config = dict(
    attn_scale=0.0884,
    tie_word_embeddings=False,
    init='uniform',
    init_std_o=0.0117,
)
Below are experts of layer 2 (counted from 0) of a mixture-of-experts language model. Rows are named router (the router's row for the expert), gate (a neuron's input weights, with its number), up (a neuron's input weights, with its number) and show model dimensions 0-255. Each number is 500 + 25 x the weight over its row's rms, rounded and kept within 0 to 999. Numbers have three digits each.
Before each expert's rows: "comes after" lists some tokens at least twice as common just before its tokens as in all text. This comes from a sample of Wikipedia text that the model never trained on. Tokens count by the router's weight.

# expert 36
comes after: "-", "|", "=", "==", "===", " Kingdom:"
router:510473502540494480500505518547490545524424500513514529509478520512491526464534468489523514514535470518487473502482441496482488524514461495483516468508410513475508487521487515484459528450506505484467443549527466484461515477514497434514440483493435501470477472510517536502491509500477521492500509499513516488479462502530489505524507493504518485466448516528481511540500526475505481527473498451476481514557516488506482517495502493552458523440520514509522505477467523486512509508492487524510458514537536486486506507482472520551517477557488482515488513512520518504482505495479499568518509528484479513505503521501487461497470511490504523484496524459493494482498490512494513486487484458463493481495497497488526479511525494535518451533514453509530474528492500510503492506505497
gate0:494506479504491525477478494456538460501501473497468553494545504491486492525517482471473544479520509510500492483484526489528515465553496495470427494519510497497483501525442483469498506548533477550455507494488467516489489499503489469524484471510489502458470510489531464476492563552492549491489506533483510504506498420518490494508502508508492523518532462530518478517515498545511491523500496469543504462471525493487508471498493493513480488470518539475459485523494512491494508489492513459522523515513502503498506472446508471467516475477519486505500483517482482508506541556513492456488506531480484441481453473486535504493513445490482466532552496463512488507489511500506533536526533500524515521505493538505490469513512550457482515529504549544520483506500507465500510486532500
up0:496473508477469520462492508509513503538463542487506536521522512540500541495515495489517505518492545494474497519520503509470494508453502516477537428480472529500521531541491499497479489492458486477529466557552481488526529484507521492537490492495495513473464515514499557478495496479475475456485512488530524504493541473464479483548458505542486463502472460501533521514505519487518497464490486506484451547514479464492508510466555474526511527496479490501500503482494510533501526470525500455512466534506501498435506510498461490525518473529465456482456503508458487521521485464478488492472519539436484501511464522484512458500509540499520535505542544497477478487505506514492507478506500485508520471464509469525516475508483500534511472526503503486541471559512506498485519541493497
gate1:511486458482488493489507488537517504527500477539485517516485479507591488490554494504486516491501503477499484502539510509512496485495478502504454523491517492521495496551474508540516486493488530512529562482478490479490478504513515502514486495503493464509534485538508477542474524499520484469514502534511545486501475429483488502514503521521511506474476472471496515490512500517549453461508524485506533461517482461478503491521495479525460515474517514488502512529526533500462491509515565534544547501512479519507497517479460477511520529454496507513523515524499495502484507507519498502441451473504502459490502512505501466480503494516462514529499469517500511422512453507485491486527523509532537514505513478556490513472454505444478518502504543458532539476549481438523505488523504
up1:539510520499520502514512490507462481527533522493514508499467464538482443507510536527494476502522514446511480495489492491504489476482530475472540496513532476486524520493471468498486529489555512512493465514490507556484455559470500483452502491495508480534487528526536483506506458529482549491505490500479469492561498499524501508511499469474536516515530493508520500507478481479503514519480520465501530514490467524502483447523471494477496487524510504498458528498505503493466482514491483515458457466479526519519481537459497497535504486500488502509506485503469561529508502510534509475529519496510490493528492517494549496525467512514508477552491478468523481530502462476504474535458489450510504525531467510437521566468558482487465522523519466455487549459512485505497485469508468
gate2:484484473502500520499501455477535495476485497544461521471527491531518517508495540481450498480476486464439503471513556501488546498497501529504516498482500480506529513496516485474533524525489507557494565517505515524526489531500493517486502568547496480475548531485444520549507474530534478522488524507488493505492527452491506489483522502462502533500510496519500501501512478482502522490502508504523504492452503527521479468475492489518519468500504510489470497531494499511476502556529541491481469503513488470476491481465512457491559526497510488475530496527463495560515482547470529522480485485503518465487520485529550485516479509467500475466496433497542516510513489461467519492533484503534533512552500511500471498509503477541457509501540493503485519503538496472437503507515491
up2:489452485517515536490462462490484525500488502536493525485487494556511500495520519466466477514517492459480504486466511479477507505436536495500463520462499504510512511497487487496549524484530510513486564549505500524476483510487502514547484533468504500475518487498459513544489510503501495481499491472512476462470493428483512471513511508530529510470514505540516533514512461486481493508476500497514485479460528491463490491494485530542530507455503506458464544487467501520487488491523537487504506507538528468490491517486468445516472532527524511448544495513478490514525450553516496485478476514469487480488485529513546498485517518485515522504549482512477536483476504533495533511521495484474500476496466485493518469537553500511491521502569497523527478534559514474470467540513499
gate3:529490457464484447457492513474516484481502457505544501535517488511497530514485518499482488473500586505485488461467497516482485482494504496495488504522522496513484506517531521481522489502490508525481472514504469496506540513528495519496489527470507503470499482522457539531513509503534497513480537503488479522507474457516485535476503475512518487558508477446470490486478549523526548510464501485510495462536481500485468493485529475468525523512489506514460531479503454453534525524521525489503516508484442484485562494493539449500463531505499503490510513504494466511444524498516520505521476473467503501463473474510509492472579491468519544495492481495522521514493486536473517507512500534509529530511489547483475487481496480476500495482520584491477507535509464556475490491509509
up3:518510492475490501534507484505541452539483506507484550478508488502490558502500496470476532471512515475476459508502539497487541529476490471469476502513509455534536517491490489532482490474530455508483495528496464474524532538510450498477494489487512513495490566520511485515502485497487467511492496502488463519502511505510520514493523510462501526476465491485513498522483486469451471488490505503518550505534511532477492487504487495444452565431462467532502518504521483511509491531546540497510525469463470518490526526497496535482527508518509514500493490527451522492530514502462487488528520518574528528510525493491494559518525475492467494497477463496518489481509501523482506466471462479505506478530469469494459455576465505542528496484484504512486519494476502497505473464501515

# expert 61
comes after: "\n", ".", "s.", "\".", ".\"", "ed."
router:500498494560513513477499485559537522539477494510537508489540472511509524493520490553451492508502503498482511505558512511507544487509493471494532513506469462458482529532479496508504530499466529554496514495500504501502452529516533472485506541506500451513568487505492506541448500510478500462508494490488488481474512516496523478493481472506541493442500503479473454538505477461487472496502449483534490470458521508501535477472497525524476533526513545474496487488475514519519511467503461517466519520510499492461496498518478495489511512490501487450470471509451481543490517468494492525472441514496506484515526490508509507469493524519492542502529463468515549501506475478470455496501542491499486476503487481490517518452531522516451516526554541469530488477502512517525493480493487
gate0:466521478517486517536476491532520540487502463521459462498486523479481533507447468498532508550484495476510510524487514503514544531510491512562531507486476511484566467518523511481452499474518501492455484496518526468494522486502542518477474518492495498504506471477509490533487539530507497518515453485510509547496464496497494487513506432505524502464554502509485505503498525498516501472446506498531522488508539537501476477479504506527519507507478562499520509488532490513529492491471464489494475508491506493504499499449518512456475533522447494457547435481513528486486523509488494528513491490479472492521479520497536526483488471452481524468535491525488486509493489496541476526484583484512490527513482498448488512505518458523517475487513494504531503432459521475491508493505488
up0:483505493543520501540478502516510535502455453510497461465504511487473496472539521536525508533493514515479500506533536509482497505518497492473492493537525495478561527518512538497470505464563460506518487473497503489494473499453518528495460504507536511485523488456481509496480538487511466494502496482556496493496482490492479472516495457524589481472486470477526506521476524486480476504502484508483517483515534527466502491519532538510525520528519535494509505466504541461532509487468511508489502553490508475431505500491547513494494512536509518445487479501490527489504524510486501549525475468488526504525466494519513495508478438493461469491544486513486511503522491490498470491528548451511487467520486514469524462521514481506498484490514534487567466480466528465541497488521502
gate1:484484484504497483504509535474512485508523510509435492517517479504496487476483490542545506553536493563481502499514473485481483486468513529520500508513493511485531499491516507508503469529469480477471500527513542481459527522541532546478428512537527469510472475504504499470498546495534470507487520459505508506452501497483499482473538520476524503510512479468500499516524533480518538530513474535527503498468508501517495468505474487490491518486454534536512516497547505498533488529521504480546439519494504547500497546474520521484449476514486500515471486458500485503461465491450487500508463477477530532519466537552484503454454467445502533499478551499481500470472556462449490498512495490525494505502524501525476474520491493538524491462494521497504488494491477479508488488488527
up1:513470492474513487510476515471520524477493506492501451504516477524515523532481420512502491490523525474491518516524524514469509524521518511501538532511512496533501464505462515488519500528498489493493436488515492559511509477493530475506554483513496475502492524485491497502499534516491486513467499514517456487522491497520540481540522506500515521489455484518498488545495475508514493493478518491483495538504501507517480529447489487426482495500506465488551488506515514531470565514492474495497592508480501512523525498494475518479499505466464525504488500480497491459485516513504513511510464473472475554465488499492522524525511502516490478449486496529503516502490462494562459458518515472510454534464547459565525505501537512510495515491474471489477527515528529571481535497494486
gate2:453512484488527531478515481531538506498536474486486489476471486473505474478482534514494499500523503514478482523476494467468525492496495519540486504443521509454516448530539527495493482522536526485508481503505514419531473493531494524491480549530548496484506507506494543506549470518502482536496512499476514516464519490501475482491498471539505452543517515473495523526468552515523466490486525493516509524482486494506472465475458511469488521502469512526517567474489468478536525488520487515492512486488519520520522535489503469450509494522526510462467504495488517525509520507506498497485495508517516479555485527489479509509468467468519460504457492506496454531463487498475542502475508496489526517528448526508505510483523538510550516484521544473521466513494503432494451526466477
up2:527535511506466523523478477467494500502470545490515500541527562487518514513536539441496518526493532487553537487466526487522468498437500466439483515538488511495504512491488508506537516505492477518527532517522483526443511493472427516485534508503489493483485488509506490498495521504476480531466518502523491496491485500506471502492527532536488543510466520489537515434501496489470470522490510508540517462518474526471527499515522462487509501508499544481522472515510529472484520470495529485499501500495496478504494440493497511506494495519465544494479527511513485487470462523514485471485534509513469494477520488466507496537551485508475478525521467483557525593492465486511520535507513497514502505464522528520455510511466513502481498490512506449503528456516507530521507503537499
gate3:510505508469527506464473541471539569478470455522530539546515522494486536516466475514467455458478525491550485525532491514485452518534476474507438523491474523480497517503514521478492527486502497472530464523546481527492481484497506481558516519457509500522505511492490501434487545501514532492527519495509509496501494504503498492496448508477448500492534487470479484476504514496477522535449477507465537475483523491486535525476511513474497511550474513513481487508443521496468504520487514520495524475510471488504545531476511453498505531487501482489531538495487512470469520502497498507455462534531500478492497538503542517524472498437521516489479505508469564481473478517499481519500523501531492473510533494484483499451486489512506490502515453486517523478497517533494513498534480
up3:493533473530511495545509505482534488529503492482500471506467503481507461522497537480547475498492456489529503470539486482540501506462500467488542511515560489525439487509481554490500487464533491492491500483503454542534502530484466518492495496484534482500514515531510477521459491519490449489494498504531457488522511475479537505492511518541497475493514530456489533498503526505541461472536470521513489499521447540499510548501493464508509512443478539509493505497528443508499498525482486494521511506517457506495511492492503486460469506495536554475456511472491484501515480543510518492481499440507468504479493512518483546480471470507475522504556478480482494507463509485508519495546465483515477516472482528511519521521521500463540502475504533489570520463507504466489512548496503

# expert 7
comes after: " of", " to", " on", " from", " with", " in"
router:478491491501491502455482519487473491515471532529525479456466486475535521494497501503491489509502492511481491488497491499465487488497531522525516516493458506460481534496470526484549532450439515532500532531473493511479495516541492525498487470484509545500523488480504550511454513514498541522503507478501476497483523454519515529501480488501427485494526515488460510474493480534568504545487469529504480526482494478508478491493489516500519469506482505510502484489479502475502434495530477499511473484509485523480496473453487503522499453493514490573557492508508523524515463470515501543526530533476496537484510488492537506493528534486518516479507433509488552506498510477469461505468447468502498485489514482492500521460530475519478465527498485534477554473524528550495511474544517
gate0:500486475502487542504481501470493529496505499542493499549508507480521516504492458560461509526484556467483551480467494466489480495528493537514508549504482510527502462500483501445463534506488505479476536448459488538497508527486535550509520494473490482480484502503475506504484509514464517469469488510497545472519485530477468501502505487477445470485532493514556516504501521500489572513482524472541492480492539498487495503431470503468503520517525466462526521494538492470489488467467555503510463516496522559516489476527508513487498501463463477511507544493537529508484487519497504485526499534487560457472515470498513458498475507514484528509514476512458512471476492491474526514540498517502510467523528524478510505522479478497503513534556493497463525508526516502502485498492505
up0:485503445544499480490463449533515530531462487517489501534504471573495517481506493529515479517560505484540518489523512518462476480487553500490553474514451504482500476509521552503495536481490508490488487495487531510513497455473469489521495480515476445458525525501508501500483525532500481536571519475527509498515496505482537502471490551463497507490523467486508512505491515469457478472499507494486482491489500502550479485480447471508520470549518503526505514516513475493490515499469550548474471543525536512504488447547519510526504510524501477489517484467432495530507520516513493525499479497481522470470506531500513491487510515507511489530482497516505501520484464491470505486463489464477490468471501435509495517456477504483502508525520463543483494480449502506478515489482519
gate1:473464512486489477560471525476535433512515533484488511510527502474478483525501523454513502523522470519458533495536496464494496523467482524520455549488477486467510503443485517493497492518513494495481464493526458513500508512488480533466509499496499518510490528525509513489511489500487495539488460504489479511530492470437497489487545521503500536527531511508491499533501511518499504506491468514536509534504470527503525494492544484512462498556476480466492516491488513531468481465492499462535466489518495520559488489483474514485496476475520538552528517526475490497469482492447492539528508514528491483544541494550485533449469513542466479431522473520513520522539503519472531485502508464505497500527517476484466535562497515493493481481494514540544498473525501495506473477505479
up1:494485496514504504505477483496499474489493488507520486461475548491497535480528532489509511517444485543512497467482479494499507506494497456487478452481502510519494510506517526504554485492462476490508515479523480475484529495492457524517522537524489447496508502472523514522476554508511497517450512479515533520488471465479520479487497540469466506504463471513484490486446495487448479529487479540499497512503488505478486538525559475481479532493492534511497497511505470514464480518454483516499586551476501505506520484506420482506515498501476516511549518490501502479504490487466519442521500484526513536538507539542525499476533499539475536523535497507507482498541487533502520511512473504501558519490511467522493477463491539520543529475512530488448442520486504512501522510481535
gate2:480521482491461489506527508521502535529536496504532505509486529466522545503507439523560516476514487499452514477503508439511502481532487475513538536549519489469483518504502488506504489490490489524501538493485509495516460507468498504498462464476525515468485518535459529542469536472474476519493488504488488483488535464489530498526540471513514502490493511540459522510497536501524515491440506467500509502488500445512528522498511461471520497485505486484482474514489520438507517501511500549541498500464503513517517479482487522559483450486534491535497482504496504555484513450539465508527502516484502534471517468534503477519507535520487505455466520483484521469491464470490548464533506488525536494523502455521500510510509456492469519527505479479485534492462478473447528507470498
up2:447465473502506522484467484487481503519527522486503514536502521531474533513493484450531461482499551504483532444501510495497503502488531523533472531531496515486510518482492546489496507475488528550462533478471494507504471507535498501563497510518479486522496450490470521503498507493535508509476498508460450445494459444494528535461512540499516452517531521468499472544521503489530524499473505469513488507483459485490510487494554488482496482491472525501532473487545553457537463529504498483525537485489524536535469469468463520496546471531489520515496518478510515545492493549502540485550552498476500469489525538452498505515491461455471484464501486479508462534505507469511504496512510468510487484490501485528508523521514491520480520484492506498509509459495519504499499507510508
gate3:497477500502489461516495502492487469515521513509542515507545489486525538531505528524500532462447504510493465460502508530535508480488529462506475495532472520529491522501506444498512468527503499534531517470520479501521495510499524512528490556518493497539532454534516493503502502566496487521450484508453504533465449492540480473508508480532498546454489495511530480505482510504508544486515482493462508520454517513466497513475553453520490515467465469510489521488488472510488528490523478496538515483513498510486473485494547496461510493533462442515534485529448500474523514476507467491484520498475460478531507515556492482516502518480497529485497473420488527467533508506497502510482484555565536487512522517515515498488504478482532510497506476504485509475521508508474464487483529
up3:532470473499526526543503492481488516513534520498548539509521521483510507502494496520476499492475521501493487478490490533504497500477503488451550477496478461512516541525485461498491507483550512526532506510530499524469487499506518479526490535522504479491521521523506510551490456479468506506475491557471512506494500500521494508527447486510504519448527524533567495489454468488471540517521504498419510513453521503492501465482464461530505510501507453509515534484498532501506552512486476479506478517481517518469470475554554521526474505477493492504519526509490480507474526507523505483491473505509499501464513526527480492500482487481501522461514456468516513453511528505520461428507505573552503522511497520522494517479512458483530555471506489467462494470519511502466498496493480

# expert 34
comes after: " L", " G", " H", " D", "L", " F"
router:490485511477459485509514473528518475526528491545485525485479482537548511498497478485530470517500448464473551518524465507503477458477508492485472518480488513502448517516482470498519526510474510479502501507457487490457514478494472495508554496495524513560483447469468460485544488525534503499483524481521499462470479498479501539506491472522528519524517452525463482518493481470496514466528520481492513512544468521479476466475493531495471515534484458489456526506500471521489506462505477538503473521522506509498523529508552466496508507491521543485518529482506468511498490530455522509501498521524524509534516528538505519511461519480528471517458494556519543514553500497534514536496495515501515549522480468490477458505486482478484465493515523498512521468495442442513500477515497
gate0:508476477491471499516524509469548466467487528510540507505482503488502516484521495514476502469519498489480499488493482512484524508506504456477488471518461478524551485489504532527484501503470492467468502503509472503496505494477511531505482489506493508573486533520528511488474501525503464472494464481537491481456543536485498488496474480462485474479522535505486450478464508461512500461460463530521550505522488506484482468506485515517515537495474480483543498469500502491451535529497522517499540501517491565527524506489513458500535527507475530468426501473482463497508538529518526527491494506534515491478482503476487463494503481501508499506533477519472523517531490518500505517489493505541442498525480554503557459500512528463494501442570527547491504484491511495520514569502515
up0:561497486487456509537511548448520489507475500525489474498496492437511479496498489488471519533509489464533550501497506512478526488495493474528479504515470531437517459508519497504505485526478477479493530506480520484525515471487465498499515504516518506507484492506514541487480514456507451510496510476509480525539532477453481521480496501494543506527523510521480492517471510442501502469479464520522548521553494441452464482489462503531506509468507482513485483442470500488480525497519539496450521518497483532498452511519521457506492503468502546497444519503497492488519509526469508497510463515523533540481466474521507486503510488500493516498494517530516500526491496485544530535467501484480470523497465542499506473542531503508493491456514524532502500481447507509480494560483437
gate1:504468483533589470528530517496516528518447522517483514502506500528518462503486523488457467500483490548516472494483474518499499468471520523534477482491471501531448543545502529520542520485451477501501518514520524507456511539494476521476518459463479513535474471500505503485509549515525465510494552507525496508534502515476520500503501449502496537504522482518506478506499494498516522514522476474501482480505499491467504563497482474502481527506522476462504510544500458506471489438495524529495481496477490502495538535492494477499549492493477516519548481517536493458526492483462496482509488484500490516542473528519491478481491530532534506514546445499519463463531507476475513561486502483457475485535500541500513480497521521465489460503487467504488514470533484474484517467500508
up1:502506530465534555498455489548544465488527471487478553492481505533466495509490533519533491488522479458485544475496522514504508579498493457527534533466460511495533499497535496508480475485516524487487489495529485486554494477442511508517491503477526468494516551535501486492501461504508497507521431489487524499490522520495474502459482522497485470492462553471477530489490470508511508490477525475554503508517489503591521459522517477513506477489437515482561506490537523509511524496482503496521512535512485464461492520522505486501518460500507512509501486484449525517479549499507493496514496482542462534485478461503465500518465466485483508450474495490487496499468498516506527465507476521492500500490522456494475517515498496502503498496496517486516521526485544507526522491491469
gate2:501527528530506510533499468522490516533497497495500498490475545488512517523528504510498492477454524493496538541527482500503505476472508544515444504509483546536482527540489464500505481474476519521476518437512497501488459496511455527490526520510526511492510491505484488506486488500498527543506500506537503458495537504499496519486530508492513504530463470498539492535519472479484475522515515499506534498481503557455505464555503499494489470452501503512501494535514469509477531505480483481484519530499485498499480418495479462494488508466470533446452485487506509527522493496491489471540520443560467475536509551502536461522506493518481518521484500513541480475524477486499482447517466546487508507531505469571463488483543478510493517515471506465495444472483499476500512487492525
up2:478490474495509507473482533499502478506502502488517524502523466456508518487484489446510525486482468518529458475493518495520494538459482462471551532481532499503515474511495525495540543492506436483494502537499483476497531523494525514531480511507509496517457493496500488514535526487475536454491475486462457514516487494517494479515481484496482500472499523501507478497462544525496548471464482534478523522518493488535499550483466477508491503505512479505510459471483524483487470458506518527516544469504479522510508574465509524518462502503533476487487531462516524449465485529486515490490462492488542517440484440495489520564508479451543519511523503518466539498506519507540546538498470472500529514493512490507533544496471565476512482488510494492485500478519522511467494530493487
gate3:481538492490556505538513500486504460528531524481479495492535520500544490465527515516492507523491498514497478520508523498517460523501452517501503506530492456461501506530554486448483512507483516464475517529515492511475492552506499518497480515486481499450518469472487481502505502442469509506521496480518492478453470539463465570543487530495463522525509469533494462500496524471523541510486520454511486487512467484481487502444521478515476522449496518499530476501516483489498472490501520496462502543478484455503508521493466495512527485514480513513503507512526475508516491453530485490505506521486483498490542504534495465495480487505545511464489467500526506501507496469527470493559498509482541493542482488518487540488498514500498509492494538489526508532465530449514501549424428
up3:494493505532469503463503505490481526465473500456523506524508454458516520503484519490485489485510543504545466531489505509488483462464539473492449503473510512522509493546465486566498465493552494512476495476520466511503485489505496483483514449541492483491489522504535516505486529511498508510486502496496482564502519467483524467459488526525542508530502518474519490530486483480486486488558508548513482496465524500514497518473504491511552486507505515527477475501500531501548487521548521491481448520497502520503487474497514482524481512484477530486512506520483518512459511547444533489544474467556502518478498531474557455464506474470440505527485495514456499448498538540484515497491488532506471507499491537482468479489525541520490463515510480528487514496490485503506507483564514

# expert 49
comes after: "-", "Personal", " Location", " Interactive", " sq", "°W"
router:526490491482483515501439488479512536530523515469514495525464549477489544521477500465517505490469461506488489489475486507513501523457445539490466503517497509546547504515506513476493542445526475512517498526537461512499528485530495477527483502464472484482475482475488509505521517490484490526503512515487509513469470512461505499552483517516542508505497500490507494512492513500491444518465519474464484504563539507459470540463489478529490512436503498529563494472470495459463474498509464519499493530465534510476536498500491490534527498534491482526530494533574485480474511494467482541522516536530502478507496511488471472516488497482505495457523510476471486463490499545495519494484480489466496493504556485477484474566481512530540503499500491502491495525483481514495524520554513
gate0:509498493447549508532526497528519535512516469461480522504534470480514488526493468522497482481477520498524517484523527526501464506490486503495495502483555531496492503508474499484509483533489453513504550454485483506542472519519486501479507488507506455521521526490479498529522510536507524443464497537518512554484476509507490540501510518508502496517476484507510483530472462506521479521488499503548510529457487475482522546538515504488497520532514523486462482433547535457459512506489529491499526498487502510544455503507518512525546484519444482523467515478469454484492502507496494446492461465502546482520491496502519514523481505517474474520448465471529518532501524472479514438533478514513520480519476496532483489503487484502461518529493516484534490490441444468519534479494504
up0:462469484476510520466513514478507487491480535490501489556494495473528498481531533479507467486477474476514496522497536526541535533494489499513485508506536542530507527527514516473486527489492536484508445528537477480517484558512513495543507515507500497529506515483521478504486501447468556499506462492536522446543471479541478521500526480510455521487461500472500463528538487529516528444459488511546533500500481518463539460467502481481448527477502503440478505545507513511535482519569514510528509451492468473497528523508478490525531544498515493496528489492498516525460510497491517486504490496487474513491483535500525507505506506506474488525502471487493524517524507497469471454465460505482486506506506502504519526450486498505487528507482504515500540456578493513509512503467489
gate1:499514513496532471517465487510481518481509488473503477502542519525479470531509495469479504471540530500485480508503514514489496512516463540475531475538522570470501491503493529466513527486505498477495523514511482493471485522477495462531522513549545498511568527475463525513496512499481492473533509492542501506536522499475513494525492500452521479476530477476489498455516500476536499481476512490485498438488565486514516506521478494500490509534491543484517503531488476490494516506498524486480526557557534471462531483524477424512472495524476523480466470513533520464481567505479495486505505472498497452536459493502500489484495495513517497541516500517485493503436482476517446461499532523478480505463462500510460470513514531489471519494512496485534530486505524536474498460528500
up1:484491484524478497510485511468505532447505476545547511517518550463528507455491486511482512532487487495514519487505506505524521485510480482479481510477478472492496522493548474522489532491465525436513514510510530460526528530486478462482492483480447537538520481521456490506531475510505498475483533525488509515483450482503479513501492461528469477519486460519470470487528485493498516478516484514476509551518467508522493492463495515521459496485522530472469424466554489530498544501562463498475517477505461510535452512503532512521514512493524512509513482503487510533469453491474491491462460504508513489503534475535519505512505559507477516504487472533503516473519480507472505518499501444465522511495556470488485506505522499485453502547445516531521504513532497488533497505517478
gate2:427530473499513498501505490512486493530501528497509478520509488529464489512485485478520513495502477462482539539470526499502465520496499505516527476503492518528492473502421519522509515464515536522497467488491509488495475514464456478527474527477530511468520477524500506502490535525473519524497450478462497506480501481533548478497499510488483487451533485465496534490473532483498506476518537474511481522531521463496475526475481488485526475469482486497535532520503530514471517451485539515517521515514499523481488541470542464508468508539500481466514474455490493515456515515484511516568495474519529500507506494540461538493528497531515484486527503448486493561501471487518495548466530465486495539497561516465489467495521465493519463549464511504445515509523489526487523497506511
up2:537443505457577526514483461546437511490527496483517512527514493509496456503496499505464486496488486508500509497492492509509458488509498485427516482491513543488498504506500535486476518475557496546519510496539495487503463532485548457532550513476499500504535528517479501545500538540549512471448527478524522507524476540505452502517458514487502489497477515523502506478483502478488455466517499499491482512519509510467503484491484519509506489500484498491516468498520485464472490498484530517480459498535479481463507518495486493529487486532495518485527510473487491484503562499492508537468485490487494520512489537441462554465535544481524527515487491510520510493509456504503483448524501529480559490461499490510476515481493512470470473503474472556545516485515502480500467478494502
gate3:521505514491498508454452476444474492512472529503474508510521503522505538476549499507504527487517503514481489508524525454546483508567452479517497511551481427482462507497530477509491490498503487535457542510542454486479528523510448476512501522507493483488470512515518522537461544497532483475483517492495496539565510500510523515490481441475484509488459533507448530536493481522537490507545488517538502509498502554500535439479456507489495497520512494482508508504504494515499533527490515511520530504509507523527483552530502477522532494491506573514488523499488491528483544461522485504505521461481493441465504484507516483512522493509515477505488503489514495529512473513466466512480505516468479492525514512483482525496469481501471512532520506478493516512517486500552450503524486
up3:491502527537520531467523483462519488503488521507516485484494497481520477431531466536494549516520479513494502496515483486523494508522437496492500508498504438532457463512532507494483508505457483499487478506518453499491509492541508538506487492555489457506431497519554498518514540490469515493474517528507511511518524504532545511486474452477516514488501501501443489521521467485504507519505516527530486490539435545510490484472435481506499463495515540504544523493510539538507487509498486542493489463495491509514499506478448510505501497435510535513462523565520483481470505480490518498527509487522472495453494464523498459514487512484476510467473508509497549523499512511524466489480525521480481459544506516520499499485459466506523509506522525468515460508481511505516488535485502

# expert 4
comes after: "\n", "==See", "==", "|", "===", " See"
router:539492483485491541490514537510498475508459490472486547501498483504459540479530517539529484467519532486490466501533503517471550516496527466463476464527512487516518537491504456521480494510536538539487524459487467466496518543486511459511506495489496540505422489479487517488540494460480505504523537458529507476481531507489497503478506514468480490489450484498509457512489488529504563504502543461491514485513497469475516496516506493492489502482508490472469498477521526504514498512560524501482549504518477495513490519536472518502542478539513434500462548533462501479465528481508472489510527480495523497540477465535513510472481496515524445514467452547465501496494507496531550510518486518505518494492477544490512527542510529481482504490534511497534535496494520518512494526512516
gate0:515583544460516472514505504515530530536478496485519503493555508484501498503517521524517493514520502544480491526467506464501487508509489487475483498502510508489519479454474463525515508541462471528499523515510517507505477516480457436502482522499486500534497512515446491510513493491502505496534493515523525526518443511517490488464490504539480519507476509514516525439503539512503528487482489441495576503533497521477454499509475501497451521516466463465485528501470508467508531497503483493493508502489486532482535468497519510442482543474524477545536495485520528439511501494502495505472492537465503517551443531478514518491494484517468469535465505497481511488543501525487495463516454504517543486481517529508553522478459516541487488506495504478517486484517473497463474485501483
up0:481532489468447546519520515516513469532499481434490514436497501514527510526523489520488498540576532562462524503489540489490510521488499492485490523498501494499512523459495451530473468490493468493477505504509480517464476521525457514488501494502482495507454514526488537495533502503496512476492553485497498495496491502495496476481471498519490508490551487515505477463525529512538489459520498524519496476481477454513470485490503508470482501513554541509467489482532487469440502486497524473528546537438523488474488442466513513538487525500526514525489514489516489522501525485469509508517499508538544516545484526512508501488504509477528507525542459517506505506530477484476519473509508522500503521462497472514445487506490499466505552479504513486492512527465466480486564520476455
gate1:495504472497525555478478477513527546496510491515514500515474493559463468507535492501448531489485487494480505502436508509469451497472492524498523478489488446490467472477485470501484495525510498507527520496515513504478523490519514487475510506534524473485482489511475466522526504556480504515478488489465550497491515499499512513511532530474507536490532498522461517490531510450482528535478486499506479548473507506460491488470554560561525465474516484532509500495481476492518468558531483472525483491468512483436472534493514502497480497493479489517571472517481424496504518537464502516523494500535515512506543522517528460498459506515497535482512449476522518505512498498487514471486517477531505540502505485526491494532503475485521494498473509538468480465474478518473491522514537
up1:487541513534496500498533515470505464496493518529494484493518483523528486515491516465485477530499511473541518507542541508491516472520499477506539503488486499472524502535533518457541477512565479522486504507460496503473497485439472467514498505531464472517497522507511509517478534471470493495452544469474477514455569491500460491501466495487468513420508469540467456478484528494531514494502506487517503489493497501514521486477486493553511494492541541515474520500519508523516559514460497520466495507489542489517477500468512499487481523487506476468509503496509508511542455507520497525543497484451505467483517572531476482497469486517518480504483507537441487509479487491503495510479516470527456444506519490503537470505529513474500472494466543530488461488489527526494483492502533
gate2:507458544474483475466467528513526470521508510501518484511449507515530497507479539474506480490510506574548512543495469539525505479510510495533514505514489544495497513499539495504478496509509492540508526507500526508547480465515500494471518505503492545484482502477510509467508512529496492513499463531480549538462495479490529512531497456502470515516495516491509510509497469467493422461512514472542529502526436512480494487488480456509529462508517499519540503488505528516473536523505512536484484506502520497573457529500543478437537522502470523468496521469472489532445495456488505466478460504508518481505537465514464506486519524479499527463485480517491531475534507482477493509504544514459488463534508485482517471490513473499479531517504507519483527519455503475507491495464521
up2:487519468547506474514501514527510486502462444521530507497456512490489471468480509484528452490475471517522498496504488538505526544466493510544460511502506522485462480512508490528517472527513484526466482480509522523482519471523491503503486477495476468474446463504531461509537461464534494498536543489472524537512544548522426486483488533450512518544509487519491495486518508523501513494515493504514537534480469519513439537503511465509510471530465518504514502492459454494513487501480501492506477463548497489523512522504480493493541490507517480503464480498496521568465497526481519480529537483500494504468477497543534517492480494500491500493491510516488478486529475474500537507545458471506541533491516532476521465519498533496485491573498499504475512484451472500479484517466530
gate3:528450490558462538537548499534491444493466483527517528495527477505485525518516505546486503532512509540521514491543484522516488500466516525501500482508486502523481443504437490489484469484504425485494428492512496497506510484481524517528474506504535494502512487544456519494515486488505476504531531521511497524472489450473490483525476517519501478491508495512547514508523473477504509523475484517521525477495524483507511443456507473478484462519507478484514472510473555466516494537485527475476515497516460508445516474523499467527538509497488508471471499531506525472514511472513496511488500512520527452514533484502486514521504530493510536459492492515540479503463520502467519480446524449507559505510527507538483518508495528519501513517520512467499494504461524491520468515559477
up3:484522477515510524496482476472512523513492539543483522481494512488466510527478525464492504514495472509497498475495473523563525520505496505519440493516475545479530526501487525465537524487479491523488513515514464470506486513490498496504513527508488518480514534476494497540536509459558500476574496498521458465481482498467552471519520507498512497473466520530507504524521464466519471511505481493483542499532527527481492485481465541513476496488522539467507479519492567546531429492520483517467474546472527506462510493497514484489476514510517525484481513495482501520529503495487482506467469507496552481503494510453543510532494499481533522515527543514478502511510510509466491516520471474496539490540528493443466468491525492519449512551492481449500458524523478490479480512515463